From a checkpoint of a small mixture-of-experts model trained on Wikipedia.
Experts: 128 experts in each of 10 layers, 48 GELU neurons an expert, a sigmoid router, a shared expert of 128 neurons.
Below are experts of layer 8 (counted from 0) of a mixture-of-experts language model. Rows are named router (the router's row for the expert), up (a neuron's input weights, with its number), down (a neuron's output weights, with its number) and show model dimensions 0-255. Each number is 500 + 40 x the weight over its row's rms, rounded and kept within 0 to 999. Numbers have three digits each.
Before each expert's rows: a language model's description of what the expert responds to. This comes from a sample of Wikipedia text that the model never trained on.

# expert 9
Description: Capitalized or lowercase opening stems of longer Latinate words that a suffix will complete, e.g. Gen(ie), rel(ation), Contin(ues), pres(umably), den(omination).
router:516497470440546518526514485545425465467473546549486511449440498542453519501508501528486507438524530467592514563514487486388487522530537513499438492512476527542620549506520533464536448482531513504474536501460507438514547481390453437602475497450450496541497576506506491531498517540462473519494503448503434460459502496500542575544506570444452460504484524503609582551527521453494470561497460513430455465545483461499498448540483444462470452470490486516496480478485439482448490439489550378510508520496511545563404484420509490515488513542503536502578467504509482551488503551491453507485445550542439516510549501484556490429562516470495525502487527525482560516466546501509554501523532487491496517504500497450428443505520551512546539522507506593490450536437550436461506543507543
up0:575577473539464532482499551491561521514444512505557524499460475548506433488495557506531521499482520424490445505513463506456581479471503559553426526553533450520562490549451499461489426452438502546492509536487533472435518533499492540480536485578471517527514589430469561477549455519487446466480481487462498478440503485529510494535417541554562444523441556476445409482536491516498485499496564492486442504471446484471592500493486518466478466536535478485556573498513517564529510491536510518563445496500523544437527509446511509522466518510464503544507485538471601480490459441467462486462536536562495500477584505542538419479407520520479520514457524493560515505531538518437486550588494549416483517538444477465466501496404463432495524544540477513485566502499422508521512472550570
down0:541520503512513465576494524457506533509568510535531485461491478539505523491471577532468480522414428484429507519508494535557512444532473525558522466508435441450434479505538499495411519519526483494475504505511503509514439542539457521519537572484509487531530506442459527430464412500489469492519465539531547556519510509521479440515493488498511540463490440469520456508477497460510465548508539465457532434535434466501405475516506546541497586513539492503533482579446526438510505499417488467467511464462560463513474407506464475495473498480557513445515560468521580509452492467507434509532477476567543544513473523468480458552562568486528530595442529457544532479546504526553462539529497427501480525578439428471497584412527453540457440591492506484528537511578457585486552505524526

# expert 18
Description: Opening fragments of longer words, mostly in science and medical text, such as comp-, def-, sp-, em-, ins-.
router:497448527423581578545433524569506465474431520504495506453492493559410516524497495496458504531481541449536487544497516462451482550586541487550443487488490514560594561541475510508478508509541576448513536517524470442582485500387497544489461524477472449485527542516520454483499473533427456505416520427571456530522500522485460490479543561403399444463428527539520516553547568494471529539485474557486445421528500482490497525519435496453503505498534518565477474454493499446473510448471516420488484510490470515471408518516479520562455533575466521488495514484510478527509474492478438507533478524493428533574496526482482505498610519483535562496444463572474534482437500529490560539530487526458490463525562475511488536482499477535488478507450535547513479553505553482494572532509513
up0:477440544515552525527478472493489432549506495525512478469491507528495475419475436547495504549482537508547508425496502475510526500553541549556515491513528428510538532455455540556498505542522553452486524491456500519567489503507557436512491492482470458464553482508586457579473497505510520508531532551485481416482545537483549554539591513461471471468528500563426479546563490541468575499490494517489395435489485467498500476481507475479460435513549457462439481519444504415501510530531449431532462475475550594488490507478498458519472496511422570491497559505482501438541487522544491510529424461561506509520445456538547488475613440505485464514495529531413472485505506526493450504445542424438466557534595516548488519478530523518535563490466455571451498522416445552513568449461482
down0:442495504498550525546455427467507489557488458554513534496564493529460554499440543433521429541585485477481481555492547464492451540536532471548498476559416500499523582521453510541516559538492519505485505488568524527473444470499581512474541477431522424492484499488504563482474462532492491480532499419515461473536476504570611500431533442548459535454586508506493443531581502467533479545498515399501510449501576459477499537472441588458564503459460545473484492504515500511501525493517439490498441458443492437551559480530525477506508521473514471467471494464568482479562473538550483470489484535542497489450572505529557510480437566488476512487580508446462437529437471478557500437533473475469474455509440472580548476513505497430522456478506491537491504435505571490439553516545483

# expert 22
Description: Final digits of years in dates and founding or office infobox fields, plus time words such as century, ago, era, decades.
router:504462508516515569540514518485437493501431463523545439464493512510490547449575547470482528467529502458563489539503415449483478470540525527468549488490522585491510528520447568581456527468537584477488561470545587454550529541462421527515412483506442518514501501489477462496436488491388488498470523470600503503518508509530521481533495530473464430557506483457561512521552567497485512539538457619413502506474507470452534521546499506382500510549518484491439541522462501441427502487479510450480537532486448541503488520469474476559498479535486506533540522490525513481538503500537499470497514571485434478488486454488499496412497495521505567490507483555577568519544533458445492559588466483455478445538493454557476531579485544531517531458510598510459442487452482496476540519459502
up0:525539475542521547498472464531464490512504520507485485491488520568522516482510524548486603517539525563603498555426419514529502556516490511494495513484512471499501457500561539565475494527516537539491506420561538467443512545503499423553539569453505433551541533520450475510544443439451478470480362466516500541530525456497576576541462493473492504509503498446536538566479471463495515507484488515499433481475501468532472488466503443532540479480511568514531409469603500459448493494457553501483596538454498474498519431493591510511496483479524480558513431579518515448569504479533529478430477582576478440488478515460569495430560505521502468487466459501542476529559601498499491501470450484510456515553548477490443500501480540513548523427534470470445476445463473535473530505533480
down0:580489458468510579499529508499473501511510646499534456564539517490504495545456475574444482493451515534572517469516490450463500460500465519477472484511430441498489558446560536471450474501566547432547468576542526553515461469470515486542476456482462552453523442477442498553463523498584496482452523463484522518576520548480476476485529500586508488393561548439399480490551487506454529503495461470488444478455500482526460499540517499516478462512408478503521469518479472486482541483513456471436464502456464530537468476545524564555496530456505480533506466466436521498522475419520489458485499517487572517514555451525510577543532437475519488489506524532451457462458507475497541481472463556532512462501472528545544509518491588535554397535500419474465563545508444465568499485583523

# expert 31
Description: Digits inside four-digit years, especially the 9 and 1 of 19xx, in birth–death dates, seasons and history sections, plus History and Biography headings.
router:495519455545579554498501515465464472478436473490441497460481522456501540506541469413480564516514531453617520528540374472423479526482502561491476544544518506478558527530481510568516519478484599454488561493511512470599534548464445513488429477444440494492556513486479434489499475470469436511509580424508459512495472475505575474525594552500424427528516485510480486498564509467518537614558496592414498491546465492473508518514477513419538490490539455536412511505491518486462509507458484487498523507470511468481475519497500493523502557539483573491517467499563582521471452512578507482520494552543406499530529539487504468422473484475472581462493451543543535545525554480489465522561512512445488470500541490535475498519451484552517542504452544557505495482490504471496497544464504
up0:478609476482512522519488485495538489515468504544577506520468510519529562443497494444463528505530526438585486495523439491473474551537535554489437577546502476469533570565463500516457465472475515391433555478559515541541510478489449515446511465479512542490561500485435475472534451478512461492554485411527433550606481549483567487549579486525521495475470555544440505470512485502493534512562461504421486526470553542511451526440435523490463514494520520477512493484530511511468499472499602479452480509565590392474474504484531513471476615471551470455427449520502459517483530561521498475458520503457458434571528511494483510407549482526461526514543494503546523508483468512564509544506501526475532460479458474569516458496495420590499536435531498503477546461529497496477519514462493
down0:507476442549516591483505558415533557465550527497525520480503558492596464457478440559468501493458441503532526475422492526494488521455470512513535488503585529538450543575490547508488520425484510465478529545429480531488486495539513552507543481524506463397525484503491497527515404457563513523542525566534446498526537508504482464526428498471504520529520403564499478530562484522608539505505452529510499527603545447506477531459473374510533518513524517515483638449449567476527460496566387524491503480485548543501552498462506537495506485509495470495473500489524499468487500544449485478458521559485515507510519489520531508482502492533463447472435494501467492406487550464519517489459485455470509507500466498534554486447476425454497495462457505542504520412572522481402491520464492

# expert 57
Description: Abstract nouns and suffixes such as -ology, -ism, law, theory and art, plus the letter piece b inside words like Re-b-ounds and Ente-b-be.
router:512522514495589529492506546544551470476426483444433417463496538508451488454486480516408474478544494422494517543522484497433492498577575487536572493555541493514522557510541454530484484462533514449481532495527518469539494476464465477523469460516490459548564482555482477549507514461498442505500568521565454448514451447451557549484540473493479466566504405519503563510551456475489527561592452626472475492533496480456526561497474494502478454456586506501460499506493473496498477520481434441524556512474516500488497494482507516551567495554428528532496471476568469553468537538505508497501471535562502540543547552480475493438538482471514503465498450606547555600508522431473409530542467424430526455454494405528469494522495497528508479501435530450529466513467493498529533523513524
up0:509470486544455500576473438479571596536513509520554466472501571473464489476513480474521484432527490484527455470489507438438505462483549456545520448521506499592600549464544539503443446467531515459502505510562410496511553514476550500401480481541537445462539486486481606484466468594510526582438520454458442490519452441460469467517493493461521504512516477517522490599488538421579513555506515511509563462527455469479517480504457465512499466506502503426491422464510475465505480533484533475475539519470574489504568487573522439521539486460479456508453528510539581533462439476565481501461435603499480476519533523507455490509494478468526452465439501537475518493461438575475435530471496548537481441458511493522534553500470478493487478542516471518507498474437444500469559444482574
down0:418526584415521455512486482526501476489519517513500557598539499559466488410452475487479463572508454499524481541541504565487516558535435538529539572517480493472493523529545484497542536481498491492525509482514506549499445501517522497542523503512424509512465477532522488489456507495490573451559474575492439494463514512458591446535516480509514528552518486580561514603493472471410540529489466539500576449530434513502475545458475501486521507464455457432407497506489574418400411514490499520497537487488483535510546448481543548498477478497497486540434515443484488602513480538409466544435556480498500556497497539476445477515508457488428475536487474491514495532509458505535584544446501485504510446500449471456454470487517566509565417445487493489507491494565488534484574519508426

# expert 11
Description: Short inner word pieces of a vowel plus consonant, such as am, ag, ak, az, in words like Glamorgan, Amazing, Blazers.
router:461442525511508570498460495526484522503487507522477474512449555496439522518506520454438484491518510483539472567548470435394523512516546491499555518543459519504549529558479498578580525504523503489472547472486505492573500502436481554546448397520466507432526450522537426485512562511503446522463469476571536513512418493464583476489494521501429450561483504526564455522531451503425504614547432592503529474547531469487570487543510486479463471425480506436480463501479464507494474494532458492452578506479564558481461455518464438476481525564524568562471454525494525520492467508522494505499386516510494452485530468486552450461505504476495553504501418481568539606478477518484422487538451529471547492531533479571511500506509483517547430483491503569550469526495549544513478460463524
up3:481539481443511557527490501429462516473418482553486568485493516579434500502484458577461438518552484503462437505455469513503590523504440498462527530536492473540530465484487476550478533457482482465505521424581507507566598544516539526537497540490482511463571514491456454555519526444494440508492532497514458427443410494444560539491483486564533499523504444510499548552593448493608424561468508554450493560567508540488574472498481513531519485463494505494491545427473548502467489479568454442548480509465579545507520517539469515492480422473515490508494464536533561528458437471556543538494519485539525508520514447548488419472496469541566558477531510520475451504447525561485500522545460440481490474422492491506453472479471469522496488451474504503573466506457465485576510499551577
down3:493507515524488586511501437529476492571504549523425490481536475462500448497448520542488515516439509519532524521486511483511456558495485373509551504492482471504489414550500605534502481504460549487489440482428481479504509515495623471463475520531486546576482449495445533531503470524521472492473509500485549474504495504539479479512506498607542469485585435547389504449511464469488511495465534491536491530569478520476515490533494555461556429537521568435524578405554531519473456478553422515520438434514535528474513480505513505513457457450549482526477479435488472504540560469528571523392530509470516519487465509494512407494444535455580501540472465507552511436492495442563452509512589539530485459509494479490482474493579556514507504503499418476517496467525542433476544503520534

# expert 44
Description: The preposition in, usually before dates or places such as released in May, plus odd word-initial pieces like w in wounds, wrist.
router:508538485540575526515493565473493465550467466503495469484466539551486528429518463523420546486510539477545511517543412473484554514506520520465544475458497494520554537554451525467514482481467574441487501515561519441498467603477418472522424520476427530519550475498498496525514437545476487576443480448527475543512508478453527517507594544469456433499474435522574475481535483510478545513607426513480546480555501464433543477566486503476529496522504430527480446497457482470462550433519480487558539540449501497436479475432481516527485537545537510547440506499622471552532542530520505517428492496526423571558529536503512490467521537444496491410475461557524538455536516457444521530504492510475452492480506462586407514517495544467486523512507553535544461558442486496515543452488532
up1:540417486524545464546506473514554511474490485554511492504470491463560592552453487593481548479509512492533460491544401542486501576557466493497548462484480511499543472608491526480474563503496449483446535495537570525443507456461513456511521505508531521524473485589505525562523455507539475578529513483518553513510464451485506403483501451485474480556482439472551561487439504453446557491529581536511481453410514451530542475463478554518519463502490547561447507531517478554526513473442441488434522481500481441440486473488490498574537552458519531560562555526494429567543478536481424501478505452531456521538454559476485442554497530453539460477483533465506433473491605520521523481451470492510519525490504523502466530466491533463497481547400542501546470556501463537466475445437441
down1:551489450531557502511453465493439488488531483467536475474484486536425432503558541530452520513540537502493540564459481511467566515530480507556557490552538481400469491438574451481469474509518510439539519542450536514554447511580451498526514514512454469424573426429474511475550499498484487507416441507542501503523489542462480514482526456557492496482440467491501498453537502523487471452547490446515571450556471440457497634463411514448454449472463445457470515470515553537553507452457484579547505571521497432454469537496568474474461485527528443442489509545454545572490556487483486552487550508496489511514506531483515490523433493522526563439560541524507469539570505463576451476561531438512477488517512478504576476520504562521537489517515485461480554487560440535493553465544515

# expert 37
Description: Words in physical descriptions of organisms and buildings, such as head, base, wings, brick, windows, colours like brown and white, and articles within them.
router:527517506485539560560474423478479419555455518503517461440513579514539474489488514426523532488530527489499547567475493411459494515556549480552421522505508555512544578517446533525526489515492583421456550495518496413602541525464440488508374536484435517511548573517500446503556520547432469552435490441539531460470440539498503528491475474509499472517470491541540472546528492503510540552570497581494564457569436486488489504474461511413457431492553465448516491590564453531466544520469556465521504532491556535455475521531499463569503487486470512497483485523519497502454506520512463534471465482520472529571494528580473530472519560452531519503457446580543523503553531518439526493510473517486494483527487414533439499512483491488520521495410515494444470544484486475530516497463471
up0:487503504530504496592458457534452485505518458466551529469535560495465526564478492460537552512480519455548559465442430481519473478527525440522471536523511500470531537448464545502447475427457597513520521573513499423451529530517480507471467479433460472460508546441499501446483483469400442494498580411515520444500513521496519452507607497518495510466511505527579354545503519470540479499526497507549497518495474434505536583419480470436556499525473471475492544508475441505521506480466535559498526467546554536492466582486501525512532478544540499480463453461489520466463553510470526568513497497506499488535456564482483533554507493445480522443412476534545562496527543509464623474476482524478455505529461419503474533443436479469513529558444478474485526558511520474526532560425519
down0:442483474432459565508514459443476588528570571533466526489484507503521428501474450524517527491476533578441496555561503466495497601591526441492473432477552510535502525475473498475498575473539499460467529486440425437501491493408562491447492490523501442558540551537490526478550465449487565491477439476552488485443479460485498520472461471530564474551525536481488542586547586537504450501542498454562612475502454546537512448509481515435529469538540480500535544531508565496506595563507529526441489484454508538430469461491502483487516468447514502475453505459566470536477507480511456533488440477554501532484405520574428512457470493440470466534444505489486437574455499471479469484498510527491513564490558528539500535531516505459496501509501581522534509522512514462504467468551441

# expert 16
Description: Common nouns naming works, media, industries or vehicles after articles, such as film, music, book, art, car, aircraft.
router:509479497497546517517473497480496451494428540547432454435478551578459481500514486437450552420499552435528556565532453486481457496533527523486478492526537538500585553574535502534499483458538528460428534506544561512563513497439496446557439518459465484531522477598555514507532533471515461563439541520532417529559399550520532516508507513486483489533534437518533489517495504523425523574529422586451452490526462482505493512506499507489438470448580503527477486485557463479474498466502460465573577520451476452464395505442467534554513476557517451580490473444542564537495486504502509522483457472578482518550549535489478450479505479496471515499542468550544529473539548482456491509500472502457551435535533380520475458515488519541472505461455535505494444530472537474483507533473459
up0:484581549506542466475509429436500525445537448566467497484547491486529523461587520577486524454477531481465516538499475522516515494539480480429541500553542493541500571500478462482482444504492524541457594441571535506543547569486524522456415510508512490450548499498565534480535494485489450492484466504568517443488547481445446502553491585512496458470509469494488483481545483477454489504468448493480519432548453462527441512524528458466468512495547504488534523530566500526475553529334497538549493532450520537555476489455513429492540517552567537505506460481514449515549505486474506505514550518547502501486536505491582479570525551445533488507481466547547528461478497449508560540514477478458413553471539411510464432557443499388483428498505590497433496467513493517545551544493514
down0:477522524557460498475546485463524462499555491459457467526542511512532428490544509485505447465537495449462444576472518517505486485493451445502482462479476552495424491478513512471451594557519555535528443475450534469551497525555490489532489495489456539455453410510515455444518433503442538474503435512402494521471506490499558410459561469523559458485472476494580509590498514504439545459569529473540543539437486558429512494520531509505502474501540393492444524476469463581483511558527527538498511538490437487437450579548502464525488496521512515571440540578484501527535547493486480573510471501519476570476427478561488571563501459458512563518481533495487533521530491483536398551503485460499497523451421467404526525516454496518514563539520484523507573520473506541472533535450484

# expert 17
Description: Pipe separators between cells in wiki tables, especially after header words like Votes or Margin, plus markdown divider rows and semicolons.
router:521495494477520493555503518503447528532462543495475470419485535554432549530523430418464526510544540469546494527517493542496495545504516489581465540570498585498513520533475491554498479508535569465444556456513515435506448561437436509554476534450460477464507480543528503468469482481485452487496474500548448493528424494494500565553495566516441467489436421526555536517534483511526487519609485568408512438509488437437522538494542566484501414471480436457460569506481464532450526484501482423456549583499507531454505527505482457560457590506485486525469471492536456588503545482497439513528500544589419474527536519497509476472523560470478530465466490507487557540478570511485480514540494485472563492510536476556466512537465480483549427449492543545431473501487551439488568551500515
up1:476513477539613503504507434537398529493517501479511523458513444482479527478582454506527542532521512486473459497524519524440514464518478512492520500508410549493463528471582510572478585544494534490453553424519459432480476465484556554549505553545483441538491550557458493479441449501524422470490493515493457496541501578532526488523509501506458483455498466520505625482502522479514590477552495514419503451432509477601521516533496519494522468500545455480453502543465470506512531436525458493500468489427604509421475536477465488444478531547481434520538501478502497448453553506496463589496483568496420518592481540539467526493513550463476485500561500537454507554552478489467538526466469384518533478528461456479499486525548463475520493511507522405511496504505500539535434521509561
down1:436491562482507479461500462497513583471413573596495545458534458499422466481473553544559483427495537522486499505490514471453464465526507490462465452483418443493484438451507508542422588561508532472464469528518475531542508484512452479522506509501542542578469539514516534455487474443520511457417504509552518492460519458509448501491506538467495443447505476483466515551409483545530503530467502549499486463447507520489536520487519524562506540515474567503547516438520572518509497553514532480515523474462500491555578576494452458541550505438387555437506498492481456473486560524470574584505510522565476483471451545534499489513493414503460496518482529455552524513514477469524467509478585574495551576433448500443506553545471546414470543505560412512461454517489513492511545489520465

# expert 19
Description: Digits inside decimals, coordinates, heights and scores (61.92, 1.83 m, 4–2), plus sentence-initial pronouns He, She and word pieces like he‑ights.
router:513485465533517554534466518472490516527413459527498489404520513469432517480562519484489492455541452433513496557541498420412512502472588529504577495529450554450579543528565526448528437498528543493396528421536532493532564552430537485510455558509478545496534484488541454456497485499480481537477530467520444531515500498476510527498512517429443487493520510488553571547524563502403511604551515542489498435530498456531544489581508493420483458433467440496459498552499522517443516487480489480506523521501588523486530437509478563570473528554411458504442499507474467540559462523457480527575509518531399478526493519559469472509463527461435585529451478519484554542505537496491475534484477480468506512470472434507460547573493517469506491468476549506511476524485500523492519558461460
up1:462513561494561504502555523545512512509547435471537559540487552494519476467562527500535451487533560480508535532593469525435526521483518527499533438488506497506490490533452480486454463497545542543487540480534554535474413524473463512508529499479509523607499520506533479496501521451484449528434463514508529497525419530433529560468456439509466467559497382504508436459569483527465547516521494548512510475486393529503458483532466481516501473440561573531483501581494520489451466468508500499480590552488485495521494470543485561520445498529474441580507513558408449480502535581409473537458560521487454410526473472473531471525517523507506488585393407460434500470485475491528528563443515502518509466435519536518516474490461445495473481542447472472540548433461471518527548494442504
down1:541524481508566447493491506474486491475464558598534434538521547470502464495473445486502495511482470527505480532563527498508541498551522484440509526508531425444521449524521497486523513479473542547560522501459586507470530485439509531523471503513463529469468508484509500518514527496489462551443473475532562466535484484479487499531525476536560521362472500477531483494489496537459487443522462523460571451591468550520470486528495443503459493511452495502531437565457458503540560535486517516509521492493439515495505457572502398394549519566510490550563454528534487490515517497495587447493499518623490482492503476424520498544559401523568544468506494401585520480522474468573507487509459494576461457518495473496483526520420445514399482512470555495561422472440518525490574501434514

# expert 39
Description: Opening one- or two-letter pieces of capitalized proper nouns and surnames, often in taxonomy authorities and cast lists, e.g. Far(rakhan), Eb(ola), Fel(der).
router:504541461459569491465488481549478432513426532523512486482454527531464531461485488495443518421522475495539535532526468442415478541550541502483464517500467536558649524538465541492490501540572581443477521479488516508490561578477457465515434546492479472461494541596473459513486487534455471510422589501543477507481434529451492482503566573488519417513496465472538486507493503514475508570594491550470507448578500427463556515574486470512489470501506445507510439486484492485470522480501472476532556532446522470428446495448440499522469497570459505512481486458503507541503555573519421479440451499537433484493555492518496504458507543518514549463430446565517579531477545475424478554533484524434562507492501483539481504508460499473508478529494540526520513554462509513522600509466552
up3:582504435491548593514469545571523471492514509497482489439430507484519553441500524507477507474548561434495505510476507526484541506529469528491365457593497536450520494454459510518443480519525504471485523565557567452540475542463499510484510451492480534489523448416542548504504431463552470472535526516478519514494487439473545537536500476439523461545475421488495498517544565443480533524529536515486506507468455511446495510501509435421600491499529490571398503521506481458494525490433486527499485571465516518481565560554505536510514541490494516571555511498549463487555387480491496521531512479478464457566502534542526510501552516545530562546469470513525504452548497495452521525517557541429516429473512415527542530523424475486471543460519501451465473513493470454489375514450434
down3:502464562554464545456459464508497486540460469472587568490508492532483463470519462421483413498484535433481440531562486563467500455539508416503559542452476503524405467478538549458544530545501452472482426547568493475451479529378532495539453539519565558514456510483445516499548498505474540544488481543495451557513528592502485469503548499504534491444446461526484511547523507500516443523538450489508511499498487524535542541461477467554484448555401487542484538526500544573504449580565561540509492473512486539423525476516535549486502508516516516457507501421485526518430579534471539490474566458432457445427509506475528478528509529500512513581522507455528487492411473475526445526475464497487483418536482415462478457478556543548537509519474502505511464518492462519545470539579529

# expert 46
Description: First digit of multi-digit numbers, mostly 1 starting years like 1972 or quantities like 1540 kHz, plus number words six, eight.
router:546528521514565518462524552463537485451485483562421459478445550467487501507557544503450539462524561444503533604432417443460536490511571492464502520543504497523568535512464520529490486472476528418464510421540553453568464561457483502531483456478475479490541457493533509550506440479514472518511600481551472463496474542508503512479524499515397409532513459515512508518525521458419540596577409542502492519517451471444556449498570486412468496427508455476457511480503487451527473495498532466528470565483548527497508485463549446549512551553464509514456480520591469555536541563566399499514442537532463503468496513529515466486523577452503546467480455556508531554524554455468491527477502514518499478514566479534461426503479499485515488466476503514532502516480521518557510503422465
up1:496525513450448517530475493523480499577527528540460497531538480522505518491482444464578495505492541442518428446529532600501515530492490510491484510552478438539547477467509582490492469479520601492489532570521534514505532507479475573483524471478452488505519475534438459521576478508467500496510455501475509513490551515479478493471487555530526493531512520525491459445462533474550527534483539512465465438468457563425569488540507480465472476512473466525466473531571505457557510410521476532574487500460449444472520506453489550495502526528399497506467413448564500424570492529554480486521465559470521552523537461536450505496481445526449478558498436462454483421465522461475447557543548512529563464437550520614547509494469512405581355467514524518544505533515583478514541477484500
down1:503553448594467555502505512439525585554509481521520470492516490487462510461505468450527535495514510494463474482498491460430483455488495507509529445422507523426490525485575484501481474469488463475486590583427467523476435525471494455526522442494487494483529522475510486504496519514463559519514530476490478529512468444520542460560502464517508515444492520516490473480568566479453516509525584513502503541514512523570545488497544465404573435549553448500577543504506592426463495546548489593498472451507528514526469552544570565530496555480445535519524445488549448615543422476516453515494499538479486439522548493487485512556536468494562491500455441487497452457457465444439439401559526455469484530581496444427480479584448536460472504544529511524452541507542491460469505457508486

# expert 35
Description: Prepositions of and by, list dashes and table pipes near personal names, plus the piece end inside words like Brendan, rendering.
router:540483460516573548487457504555482434552389495527466413458440558517450567540529524499523540542527490492490519515469485440435490540538561522485482501501504487540520516530394496555516521497542535452478516451500548449543519561484462522515439526489449504509495529531484453528538514484492501482427478507526446520520471519457511564484550554509511443519471474467493483530545549493525507555531423545466530508562540520488542507516531519456528448490491432572433465489500461412447447530545514465506579517503530518437469512447461458536554526505514462536489542436557537500490470494494450496434500518537402472526545519464527484454548533470503547477522428533525502450522606468522480548529483481459521457453512422530442480531523579516592514436432493509547492557468525490522599445436542
up0:431522505447497543505523477509463566496478586499463409441497468449546440579574472565484503512523512478494539459446527463453537529433515565551494563455478507554485563481549536501520563442576532519454480481501452488567536492463520560502437534484508550425507501453561403455510526506518530494454491492497470532476502518500523469480461510455502473516482470445507454466466470467490451514458596522529488526564499491542524516483541468473532519508532509438490466523564534475507493491532520463530469426458572475518486548459460485493513591430459536510464489511512465474470548484627458531455517555498540514450548544478501483469489497554511536426516510482543494570449479462523535427547422472513521513599461518464485503417435532512550479525484509501476514518519579442425517514412509
down0:510534480484471518485448529548517511524551515489560569485507493458495515475427474483567504534520518466555608489472462456471462481501497395500539514461573536465541475466523495485493511417493520556565467538512511438505508455475444441453503516558507516532420455489537429564485503582551455430441504482482522521427514535493537592534519513454509512548487460525550497491407524496477505478470522507478540475528399415527521443512453530463547499502460463498499443527436506503557493491426486561548455491453467554522519555547518487461519429561516481498516480509418515483557504474615503496529570462491550464496509474511486531517501502543469490460602434432541505539504439446479512481553446501495515469459474497531550540523482506540486629496560475519502489539542541501512531533513463

# expert 47
Description: Prepositions of, in, at, from after institution or role words, as in president of, Department of, studied at, including.
router:551511464496539545511496508514507488445448454494485432459439510536436557492506502458441587523586525448571493474483516524467521504552491563503491457496531547521512519534476476516453494518478525461473497502516552459522532565465421489533454443438412501530590539510495497551542488500484497526499536532563474510468509503460576531500582530490447459513506508484581513540510541464483535499519436517483487425469523477473521526495523530492548456459544461568424432492475473449457480509480542490530529535463500522449453479459511448558459575554518510543499512451532503482513485555502433534558463477523444448501518556570518444406514566409500519464481392524536584508514564421490494597543501472455523514495560471575456504491481528521542479449456542446495464565480523493498538447443527
up1:537485485519511579538475551458472522450446495517417526487444571548496451450465542499493481462513484467539514538481421511440496470497515458517472503523428501541520510507500471521462471557497491488463545567504522464490565462499464462479527431442491562566579521475439539524543512519488457499510490516595446501517481568474496555500546535459436483520549527462581524552451538472491506493461504516498461470467463436504449491475512551501539421511496524499576500561524439465456417470450487459546504521521534443566583492472471540513499446584502445508501523543513585482531449475572426517449537467509481401489530572491475463505457569498443515488531425580474548486520518500485458573463476510560551514558501434539463550520423501495475511491498532394484491490523455500517455525457483
down1:484518494472524500469453489519445515438450441500534527474497514466487519429555471578512459470511507427439491501409483564480519516518506561478500530422523512571486528536610446436517484535489496443488554462525516529520520487541467488571547528520482418557530502507446566566492509581496550447476474516501535522520555554532473561549522508514484529509556523512507541534442514456479492471492508524505556473436476542551507575511463495531537508446459552476493516448463637468473509429465544482592522496500546548519482426541449455538477477504479488474422571570512517408449555437510461474565475443558520489469496481433497554520434533454531429522480473512459575483461442488459465504492477515454494535518507502537460489507562524445523520491549460493537500522486424475497462536466509

# expert 8
Description: Prepositions like as, with, under, during and on after a noun phrase, introducing a role or circumstance, e.g. joined as a forward.
router:497513441518519583577474490590493471441418499455499423494474492574425542444555477414513513529562540472549542496521493458499522492510544539498467516485432555456494509560425505527465510501499540461442527446477476497518534563467486501514464505492435472495527519532524455527539448492500441545509506471565461475521505497492507562485533489503507422513492490455553503558505532480494525465522467546483539475541472442516602523559508491479540425467515412543439475504562467451433521460506455541496467559510543490444456505492470461531468552560539550564498526418524491508508496515519426543535484507470449477562553499560551472464525513422456561479466468561539505491549553465516537549488532515500565527495547390546518470528515486485565515408469533475494457527457549521531558428472496
up1:464494524537468502517540457477480501470475525508565443509536514532475497511443493564455505466556506528470529542424521523463472496468481545509444462581479520502533518458490522526482502496483505467446539573508414500445504547485537533552566446465569470448491506540490466473487449451501524510494551440497537462637520610538510526516473586488480461499529437518472514475465565592522453517507538545485532457465480481564488503489508606495543533471548465492510577524557527493500535476536426490546489494542479466557523515499449550470577506545478490529455420475443425472510458542510455494456442485506505568518480426531552564488536504489465588462578528537502463498555506597481468483401485532458551475473482473514528456484535480493475486527512577570494542520480470494565497479436506
down1:528443557562508531480508421525474474490568530457514463504521544459510481498489463517475525484483471478458489566561517586585482463482463489547526563459527506436450496591528603493527480493486436533495447457526579407443571519464489510525484525525408546408485484480484567423456456539542530504525514567418460503501497506424551473493496516478577462546522534439493516475514515573489489520448449516472530492458481500467485521468504551538486451567486569447479424546439497502521539473487468473445504530472466483471448502495544514509438600513544470463549440521479548572533495460475513498485522475459493508543520492529499538514457568493558521504425551443469505473547548440451429497458466530485489485515539524537539468467499523508519504548488522471536520481488491501498549427603548

# expert 30
Description: First names or their pieces starting a person's name, often in sports rosters and results tables, such as John, Robert, Kenny, Corey.
router:538545447523548503543510504487482451477474486535495466464477486571495547554514506439492517441514472476514462542512467491412477553560507459441504496546440484515563521508507486493503506546556529460484542469480571439508528560458463526593454513498430507512588535540478466479622540563486445534494492497612539552456547482516504474508532536475446470541512435480592446537552509506499513579565415599499473474518485468466496502504512452480452469447488459564480521470485509487509435489469517462541558526461493499401450460472493501478483545517419477515474482488521504509515547506539436479477495513520463478510578508483521465528515595499536499428459448557536504491479598445465501548561444482455490488503531426535473476577513498463539485479413512455501506484495546532474574470482468
up0:479510520545484501574382499499611547517457528483429474496517405524519503547530568567482503520540501533521439534509511499514426531488471541557443487531548498517455577558500566515544515486517515473441590487461510370529503501496478465482501550535523473441464430505466517445536476480516433520515466623486495488536513514457524493467513569504515461497478526437546510461463476495456502501458528514476468540504472494515534501485463434451556459550463549546549509408531495493525506517474536433582535516504571529544476462470472521488526557482586478502473462465537484538462480429484474515512405567518445507481404522445536484434508531526531509480519522526485455500483467487503443438558467550501505513515457478537539572514476517533563458525502542474457488568461467454452487489528481
down0:449498480476530597521553404504505527503536451536471545477510479482503444443509512544504504478499577531529516484439525454454482522466528501501504566472534473485531476503503457461502525499421543446509488462529482473505498500458479464510502495456533545504477484511572499480449460498564488455451589484442459485494428504550471566514501515548518380537516500517522479534549438525475522433432506486519538525458509507497504506535477551512589550454565573498487541476560542569510565488541448607408502464476523558435487450443487464489556489543483484517550461443504456530559505571507536475481506404416462499514477479512530469440491463429543438532534528444478596535527460523513530521540507537522502430494550459471465492442483480543490540532498512549511538531489590447547477544458443